config.yaml
n_layer: 12
d_model: 256
n_experts: 256
experts_per_token: 8
d_expert: 32
d_shared_expert: 64
activation: "swiglu"
moe_layers: [2, 3, 4, 5, 6, 7, 8, 9, 10, 11]
router_score: "softmax"
normalize_top_k: true
routed_scale: 2.83
balance_loss: 0.000642
balance_bias: true
init_std_router: 0.00914
lr_router: 0.00165
n_head: 8
n_kv_head: 2
head_dim: 32
vocab_size: 32768
norm: "rmsnorm"
norm_place: "pre"
norm_eps: 1e-05
positions: "rope"
rope_base: 10000.0
rope_fraction: 1.0
qk_norm: false
attn_scale: 0.177
tie_embeddings: false
parallel_block: false
init: "normal"
init_std_qkv: 0.0391
init_std_o: 0.0
init_std_up: 0.0391
init_std_down: 0.0
optimizer: "muon_variant"
lr: 0.00709
lr_mult_up: 1.29
lr_head: 0.00654
warmup_steps: 200
schedule: "wsd"
decay_fraction: 0.769
decay_shape: "linear"
final_lr_fraction: 0.0
batch_tokens: 131072
seq_len: 512
doc_mask: true
train_tokens: 799600000
steps: 6101
dataset: "wikipedia_en"
Below are experts of layer 4 (counted from 0) of a mixture-of-experts language model. Rows are named router (the router's row for the expert) and show model dimensions 192-255. Each number is 128 + 24 x the weight over its row's rms, rounded and kept within 0 to 255.
Before each expert's rows: a language model's description of what the expert responds to. This comes from a sample of Wikipedia text that the model never trained on.

# expert 63
What it handles: Words inside titles. Words within titles of songs, episodes, books and works, often capitalized: The Boy Who, Same, Next, My, Little Orphan.
router [104 147 104 151 138 136 163 105 130 148 155  62  92 135 123 136 144 150 148 113 103 131 128 131 101  88 101 170 126  87 120 133 166 135 140 141 101 130 101 130 145 151 157 124 104 108 148 125 133  99 127 133 133 101 126 124 152 128 108  70 126 122 116 152]

# expert 38
What it handles: Year endings, season nouns. Final digit of years after 199 or 201, and nouns such as season, series, century, debut in sports and media text.
router [161 129  92 145 108 136 129 127 142 147 148 121 142 154 112 157 157  82 140 115 119  95 109 133 113 144 169 103 132  91 121 136 119 173 119 137 126 129 124 121 168 107 120 120 143 116 149 115 148 152 124 141 135 127  92 116 111 179 137 129 172 111 145 149]

# expert 18
What it handles: Settlement infobox fields. Field names in place infoboxes and gazetteer openings, e.g. Coordinates, UTC, DST, Population, Municipality, and "also known as" after romanized names.
router [154 126 145 114 125 103 125 131 114 118 123 148 129 117 126 102 142 139 179 158 137  97 140 110 149 137 115 135 136 167 161 191  97  79 132 112 103 113 114 159 142 142 163 151 112 170 118 100 159 146 156 152 104 124 133 123 133 153  90 140 128  72 125  70]

# expert 49
What it handles: Roles, positions, placings. Role and position words in credit lists and sports tables, such as backing vocals, lead, assistant, guard, practice, country codes.
router [121 100  96 135 137  95 100 154 147 126 102 133 166 162 124 134  92 133 123 155 121 137 143 157 110 136 151 133  88 124  88  94 124  87 128 117 113 152 123 102 119 116 110 128 142 143 168 134 122 131 102 173 135 127  99 148 147 125 134 120 127 100 127  90]

# expert 27
What it handles: Subject pronouns and copulas. "was", "is", "were", "been" and pronouns like he, she, they right after subjects, especially "it was reported", plus commas after introductory phrases.
router [126 134 105 101 105 114 100 129  94 125 108 156 155 103 153 158 163 139  96 134 164  96 133 134 164 139  99 103 129 117 177 123 117 120 156 140  79 146 134 150 144 130 100 111 136 148 119 134  95  80 137 119 143 162  96 142 112 121 151 145 133 152 149 171]

# expert 62
What it handles: Given names. Personal first names before surnames in lists, tables and credits, such as John, William, David, including French Éric, Émile.
router [ 85 123 150 113  99 151  92 167 121 118 108 129 144 150 134 108 136 145 159 124  97 122 116  89 130 118 169 169 145 121 107 128 155  88 127 133 161  77 115 160  85 119  90 145 168 101 172 129  90 131 109 130 116 181 113 120  94  97 134 126 135 134 107 135]

# expert 61
What it handles: Section headings and tables. Wiki heading markers ==, === at line starts, table pipes and rows, list dashes under See also, taxonomy words like Animalia.
router [128 126  95 147 176 152 119 159 149 116  98 117 134 164  95 123 146  93  98 132 102 135  91 151 146 154 129 180 129 127 128  99 110 108 115 148 159 125 119 136 156 152 149 146 136 166  83 132 114 132 129 130 136 105 184 129 151 148  82  92  98 145 102 181]

# expert 48
What it handles: Biography and taxon infobox labels. Infobox field labels after a dash bullet, e.g. Born, Died, Genus, Species, Coordinates, Preceded/Succeeded by, and table separator rows.
router [145 139 180 118 132 143 103  93 140  96 121 105 127 158 168 156 137 116 116 146 176 172 110 100 111 166 130 149 128 110 154 101 174 137  98 152 113 132 124 147 124 116 107 109 112 104 105 101 147 125 115 105 111 147 111 110 124 121 129 146 105  73 107  88]

# expert 55
What it handles: Awards and credit lists. Separators and words in award, filmography and credit lists, such as Best, Actor, Outstanding, colons after categories, dashes, pipes.
router [ 95 157 100 162 122 124 123 112 147 118 132  92  99 139 105 169 130 152 118 149 115 133 112 139  96 145 110 143 101 117 114 108 166 143 140 141 133 147 132 132 147 122 140 107 141  78 172 155  88 148 118 150 136 112 175 121  81 103 124 153 115 137 136 143]

# expert 47
What it handles: Opening quotation marks. Quote marks and apostrophes opening quoted titles, nicknames or reviewer quotations, plus brackets and other punctuation.
router [111 184 148 148 118 114 148  91 101 123 101 116  89 133 133 146 120 140 135 125 105 123 128 138 115  97  99 117 147 120 189 139 137 191 144 149 122 155 102 135 161 181 113 181  96 105 171 133 151 105 130 160 113 117 130 127 101 175 102 117 119 152 138 164]

# expert 26
What it handles: Geography and schools. Place and institution nouns and distance units in location descriptions, such as km, village, District, north, High School.
router [131  86 124 128  96  95 147 145  87  96 168 155 174 128 141 122 164  97 118 121 113  87 100 122 110 109 123 121  96 126 116 109 114 114 119 134 173 155 122 126 140 133 125 189 119  82 148 159 163 141 141 117 139 162 143 123 128 147 108 148 157 100 142 112]

# expert 36
What it handles: List bullets and separators. Dash bullets starting list items, including nested ones, plus table pipes, colons after dates, and semicolons between species synonyms.
router [103  84 148 136 162  99 138 132 157 103 141 151 130 111  93 147 103  86 156 152 155 127 132 136 150  95 136  93 140 135 167  84 164 166 148 129 100 148 120 131 150 157  83 123 163 101 122 124 136 156 121 126  88 117 171 144 107 143 147 143 158 133  91 106]

# expert 12
What it handles: Non-Latin script bytes. Raw byte pieces of Arabic, Bengali, Thai, Japanese and accented characters, plus apostrophes, == headings and stray table cells.
router [108 155 123 138 118  98 127 123 131 171 158 111 138 132 136 141 120 173 119 119 148 141 139 145 128  77 160 165 159 180  99  99  90 175 123 146 103  99 132 142 117 157 137 125 105 108 176 132  99 136 142 145 156 119 142 115  78 172 107 143 112 145 122 111]

# expert 32
What it handles: Capitalized word beginnings. Opening fragments of capitalized or foreign words, like Pr, Ph, Tw, Ep, starting names, titles and foreign-language words.
router [133 151 103 156  98  99 134 157 160 143 107 128 105 134 117 101  83 101 144  97 151 127 136 143 120 108  87 146 135 195 157 118  93 128 150  97 122 145 121 119  95 139 119 123 123 132 137 160 157 140 174 176 143  93 128 150 108 112 113 121 138 122 100  92]

# expert 21
What it handles: Sentence ends and quotes. Full stops ending sentences, opening quotation marks after verbs like writes or stipulates, and some semicolons, colons and "but".
router [123 118 116 150 128 146 151 133 123  97 107 133 124 124 142 102 138 108 142 161 112 133 108 126 139 147  86 146 133 170 186 143 100 168  74 139 115  81 124 147 148 154 108 161  97 144 159 146 100 120 116 170  52 122 124 139  96 128 151 119 143 136 161 162]

# expert 24
What it handles: Word-final pieces and year digits. Final digits of years after 199/200/201, and word endings before punctuation, e.g. Hend-on, Ed-en, second-ly, July, century.
router [106 135  71  92 127 133 136 120 126 130 167 118 136 158  94 103 113 135 114 143 146 121 130 138 157  82 145 134 112 160 114 123 180 142  81 123 139 123 143 109 130 110 118 107 123  97 112 104 114 101 139  90 132 138 106 119 141  81 141 120 133 119  93 114]

# expert 11
What it handles: Subject pronouns. Personal pronouns, mostly subjects before a verb, especially after which or sentence starts: he, it, they, she, them.
router [ 92 130  91 126 133 131 146 134 120 143 147 103 127  87 133 144 155 152  99 138  94 123 106 115 150 121 132 139 100 136 159 111 135 114 137 120  98 125 107 148 130 136 119 136 135 127 153 132 108 117 128 103 139 171 139 134 175 117 152 115 104 112 130 175]

# expert 4
What it handles: Noun-phrase determiners and modifiers. Articles, numerals and general adjectives opening a noun phrase after the, with, of, such as a, several, main, same, first, other.
router [163 160  90  92 141 135 101  87 116 114 155 153 103 125  93 136 114 128 153 127 158 144 126 106 126 142 122 130 143 113 133 116 165 144 152  98 152 128 146 127 102 117 197 140 152 141 122 138 153 105  98 114 116 118 113 133 173 192 155  84  96 161 144 155]

# expert 20
What it handles: Non-Latin script pieces. Byte pieces and characters of Chinese, Thai, Arabic, Cyrillic and other scripts, usually inside parentheses giving native-script names.
router [116 156 118 112 123  92 159  91 142 163 157 121 134 116 152 135 139 165  96 124 111 129 130 175 161  73 153 160 148 153 135 104  95 159 131 142 147 131 128 128 105 143 108 121 117  92 173 131 159 110 133 181 145 104 160 129  81 146  67 129 106 142 132 123]

# expert 46
What it handles: Digits and Roman numerals. Number pieces in tables, scores, dates and coordinates, plus Roman numerals like II, III in movement or regnal names.
router [ 95 108 124  97 135 119 180 146  90 129 147 155 103 115 114 133  97 113  93 109 168 138 138 152  97 136  99  72 150 111 138 157 145 107 118 113 177 154 138 150 142 110 131 138 131 141  85 158 158 115 115 141  96 100 123 128  89 118 166 118 102 143 126 137]

# expert 1
What it handles: Determiners opening phrases. Determiners and quantifiers starting a noun phrase, such as a, the, these, several, both, plus heading markers opening a subsection.
router [119  89 126 134 114 133  67 141 162 117 119 127 159 151  73 149 139 118 150 148 182 125 107  85 123 161 125 137 114  92 122  90 183 147 105 140 108 114 154 135 159 184 159 130 163 127 141 131 158  87 111 113 124 151 125 135 149  87 129 104 146 182 132 164]

# expert 34
What it handles: National and political adjectives. Adjectives before proper or institutional nouns, often nationality, politics or society, such as British, Democratic, Cultural, military, Soviet.
router [172 100  96 151 130 102  99 163 138 177 138 109  77 119  72 110  88 104 135 144 118 117 100 105 125 141 121 134 138 176 166 137  84 152 163  96 147 121 158 167 138 101 114  83 133 126 134 137 113 152 105 132 141 102 184 112 148 115 111 134 143 121 103 167]

# expert 58
What it handles: Geographic location phrases. Compass words and prepositions in location descriptions of places and routes, such as south, near, bordered by, part of.
router [123  83 148 122  85  74 144 107 175  99 130 136 145 102 150 124 169 124 141 134 155 103 147 131 136 140 108 160 119 147 130 175 139  95 140 137 127 105 119  88 136 145 142 151 130 133  82 131 140 124 101 101 134 155 129 131  93 177  90 109 114 112 120  90]

# expert 60
What it handles: Capital-letter abbreviations. Uppercase abbreviation pieces and codes in tables and lists, e.g. US, CA, PA, MF, call-sign or postcode parts, plus dash, minus and $ signs.
router [105 109 124 129 146 124 117 157 108 157 116  93 130 132 109 150 113 130 123 149 138  85 139 124  77 140 121 129 128 134 126 101 115 125  83 124 149 128 150 150 171 133 163 126 126 138 157 112 147 149 100 174 133 144 185 138  80 114 126 172 124 146 103 126]

# expert 9
What it handles: Music and table formatting. Parentheses, pipes, "in", "from" and "released" in song and album articles, chart and award tables, and taxonomy lists.
router [116 152 150 142 105 137 106 115 119 116 172 112 119 103 103 138  84 147 166 156 112 209 105 116 108 108 110 139 155 146 119 165 127 123 102 139 139 105 144 153 141 150 160 128 121 149 171 113  88 120 126 133 141 120 127 139 140  99 114 111 109 114 160  93]

# expert 45
What it handles: Census and election tables. Articles and table pipes in census demographics and vote-count tables, such as "a", "an", "total", "population", "Votes", "median".
router [143 118 126 113 120 114 119 177 159 110 187 127 149 146 145 145 126 133 127 168 108 140 115 103 148 120 159 136 134 146 127 140 161  83 125 118 146 146 146 165 131 106 133 126 113 140 129 174 108 136 114 150 120 128 119 123 146 161 154 106 124  85 210  84]

# expert 25
What it handles: Name particles, lead breaks. Paragraph breaks after short-description lines in article openings, name particles and pieces such as De, van, Abu, Al-, ah.
router [143 148 153 147 135 159 129  73 131 163 126 162 133 139 160 120 148 136 176 108 134 115 157 151 148 121 126 141 131 153 174 147 133 123 112 148 105 130 106 165  93 121 121 118 143 112 171 132 142 134 148  83 109 141 151 112  83 130 139  93 121 134 103  96]

# expert 31
What it handles: Word endings, content words. Final pieces or whole content words, often participles and adjectives, such as -ated, related, referred, important, intended, use, dispute.
router [144 152 127  92 110 112  85 136 148  99 112 158 116 154 138 116 125 125 115 124  97 136 127 124 144 100 133  97 111 152 118 126 113 159 157 119 130 107 152  88 126 112 129 121 111 151  88  92 120 123 129 109  96 111  84 115 145 134 129 133 136  76 183 106]

# expert 2
What it handles: Table cell separators. Pipe separators between cells in Wikipedia tables of stats, elections, filmographies and coordinates, plus semicolons after dashes or quotes.
router [165  98 109 123 102 156 108 129 132 108 114 133 107  94  90 143 145 117 120 147 129 139 136 176 141 153 109 102 130 126 168 127 143 118 112 129 108 124 127 111 136 143 101 117 105 102 121 111 152 157 137 113 134 127  89 131 130 116 134 132 142 157 177  94]

# expert 16
What it handles: Sports table name fragments. Word-start pieces of team, club and event names in sports tables and results, such as Mother(well), Men, Women, W, loan.
router [115 105 107 138 170 144 137 112 158 161 103  71 118 128 126 117 106  94 141 129 141 109 139 145  99 162 135 138 118 126 102 109 117  78  44  99 144 126 109 124 128 114 148 114 157 143 150 136 146 159 124 157 115 153 135 117 127 115 140 128 132  94 114  83]

# expert 0
What it handles: Infobox location and taxonomy lines. Dashes, line breaks and place-name endings in infobox lists, e.g. "Location in Romania", Phylum/Clade lines, -ville, -berg, District.
router [119 114 167 110 112 116 107 112 140 124 128 121 148 103 117 103 167 148 168 137 115 149  99 107 148 134 121 125 116 121 109 171 151 107 126 145 133  99 128 115  95 128 145 149 127 133 119 127 119 162 145 130  97 129 149 130 121 125  69 130 153 102 105 116]

# expert 41
What it handles: Adjective suffixes. Word-final suffix pieces forming adjectives or nouns, such as -al, -atic, -ological, -tive, -ic in technical terms.
router [155 118  97 149 164 110  85 163 153 149  83 122 149 153 120 140 143 137 140 123  81 167 104 149 109 107 169 138 117 122  89 105 124 176 160 151 130  84 108 108 132 123 115 128 137 139 110 110 137 113 137 109 137 150 124 122 115 166 113 121 146 100 134 132]

# expert 52
What it handles: Common concrete nouns. Head nouns after an article in ordinary prose, such as film, school, home, village, land, church, aircraft.
router [139 126 144 102 135 119 114 135 110 141  97 125 131 126 152 110 107 154 122 112 111 127 104 150 159 158 106 103 115 141 158 106  93 138 148 131  98 123 141 103 120  99 105 124 132 144 117 149 135 163 170 108 160 112 117 128 138 131 123 150 152 135 117 141]

# expert 6
What it handles: Census demographics and tables. Table pipes and words in census and demographic prose, such as population, households, median, Asian, older, and election turnout tables.
router [104 140 147 141 172 150 102 184 127 142 173 142 113 130  91 143 121  93 176 170 132 106 104 136 104 104 100 118 134 118 123 137  92 113 118 127 159 142 131 166 144 107 130 113 130 166 162 103 154 152 117 117 128 141 159 136 166 134 130 147 104 144 144  86]

# expert 14
What it handles: Capitalized name initials. Single capital letters starting foreign surnames and place names after a space or prefix, like P in Pazar, R in Roldán.
router [172 112 135 153 132 115 150 134 125 138 128 150 167 100 176 202 161 155 128 109 119 119 157 165  81 114  99 140 147 137 138 163 123  96  78 118  76 158 139 154  89 146 172 139 159 141 132 125 108 177 112 159 101 143 129 115 123 113 141 135 130 111 125 135]

# expert 57
What it handles: Technical and material modifiers. Scientific or material nouns and adjectives used as modifiers, plus Latin name pieces: magnetic, protein, membrane, water, wooden, Genoplesium.
router [133 117  93 127 108 129  66 151 166 143 116 170 115 149  83 123  91 166 132 114 140 113  97  80 150 133 135  85  57 124 140  92  68 162 166 122 111 145 127 128 125 112 109 115 120 130  94 122 141 154 124 102 170 122 156 133 102 129 148 157 140 113 141 116]

# expert 15
What it handles: Adjective and verb endings. Final pieces of adjectives and some verbs, often after prefixes like un-, in-, dis-: uncompetitive, aortic, religious, economic, extract.
router [140 158 152  96 131 150 114 145 152 103  95 152  91 123 114 106 133 121 114 115  96 131 127 109 154 150 145 134  86 147 104 112  95 146 157 120 128 110 110  82  98  89 131 107 126 134 120  81 131 165 116 105  90 130 121 116 120 148 118 125 155  76 150 156]

# expert 10
What it handles: Title-initial capitalized words. Capitalized first words of titles, track names, list entries and headings, such as Main, Best, Silver, Walking, Mountain.
router [123 123 107 150 130 114  78 144 152 144 124 126  87 184 101 152  93 131 148 156  93 133 145 107  87 166 100 152 127 103 153  90 120 155 183 127 112 123 136 123 123 123 147 106 125 118 117 143 129 100 111 147 143 137 120 132 146 150  83 159 135 112  89 138]

# expert 19
What it handles: Subject pronouns and nouns. Sentence subjects, mostly pronouns he, she, they, his, plus subject nouns after "The" like team, family, members.
router [112 116 112 105 125 117 127  97 112 159 117 129  83 139 105 158 120 108  90 155  98  96 150 146 129  97 137 134 148 136 158 140 127  77 129 121  81 165 106 118 136 112 124 121 146 101 122 123 127 116 135 101 140 138 103 137 128 122 158 125  90 147 136 140]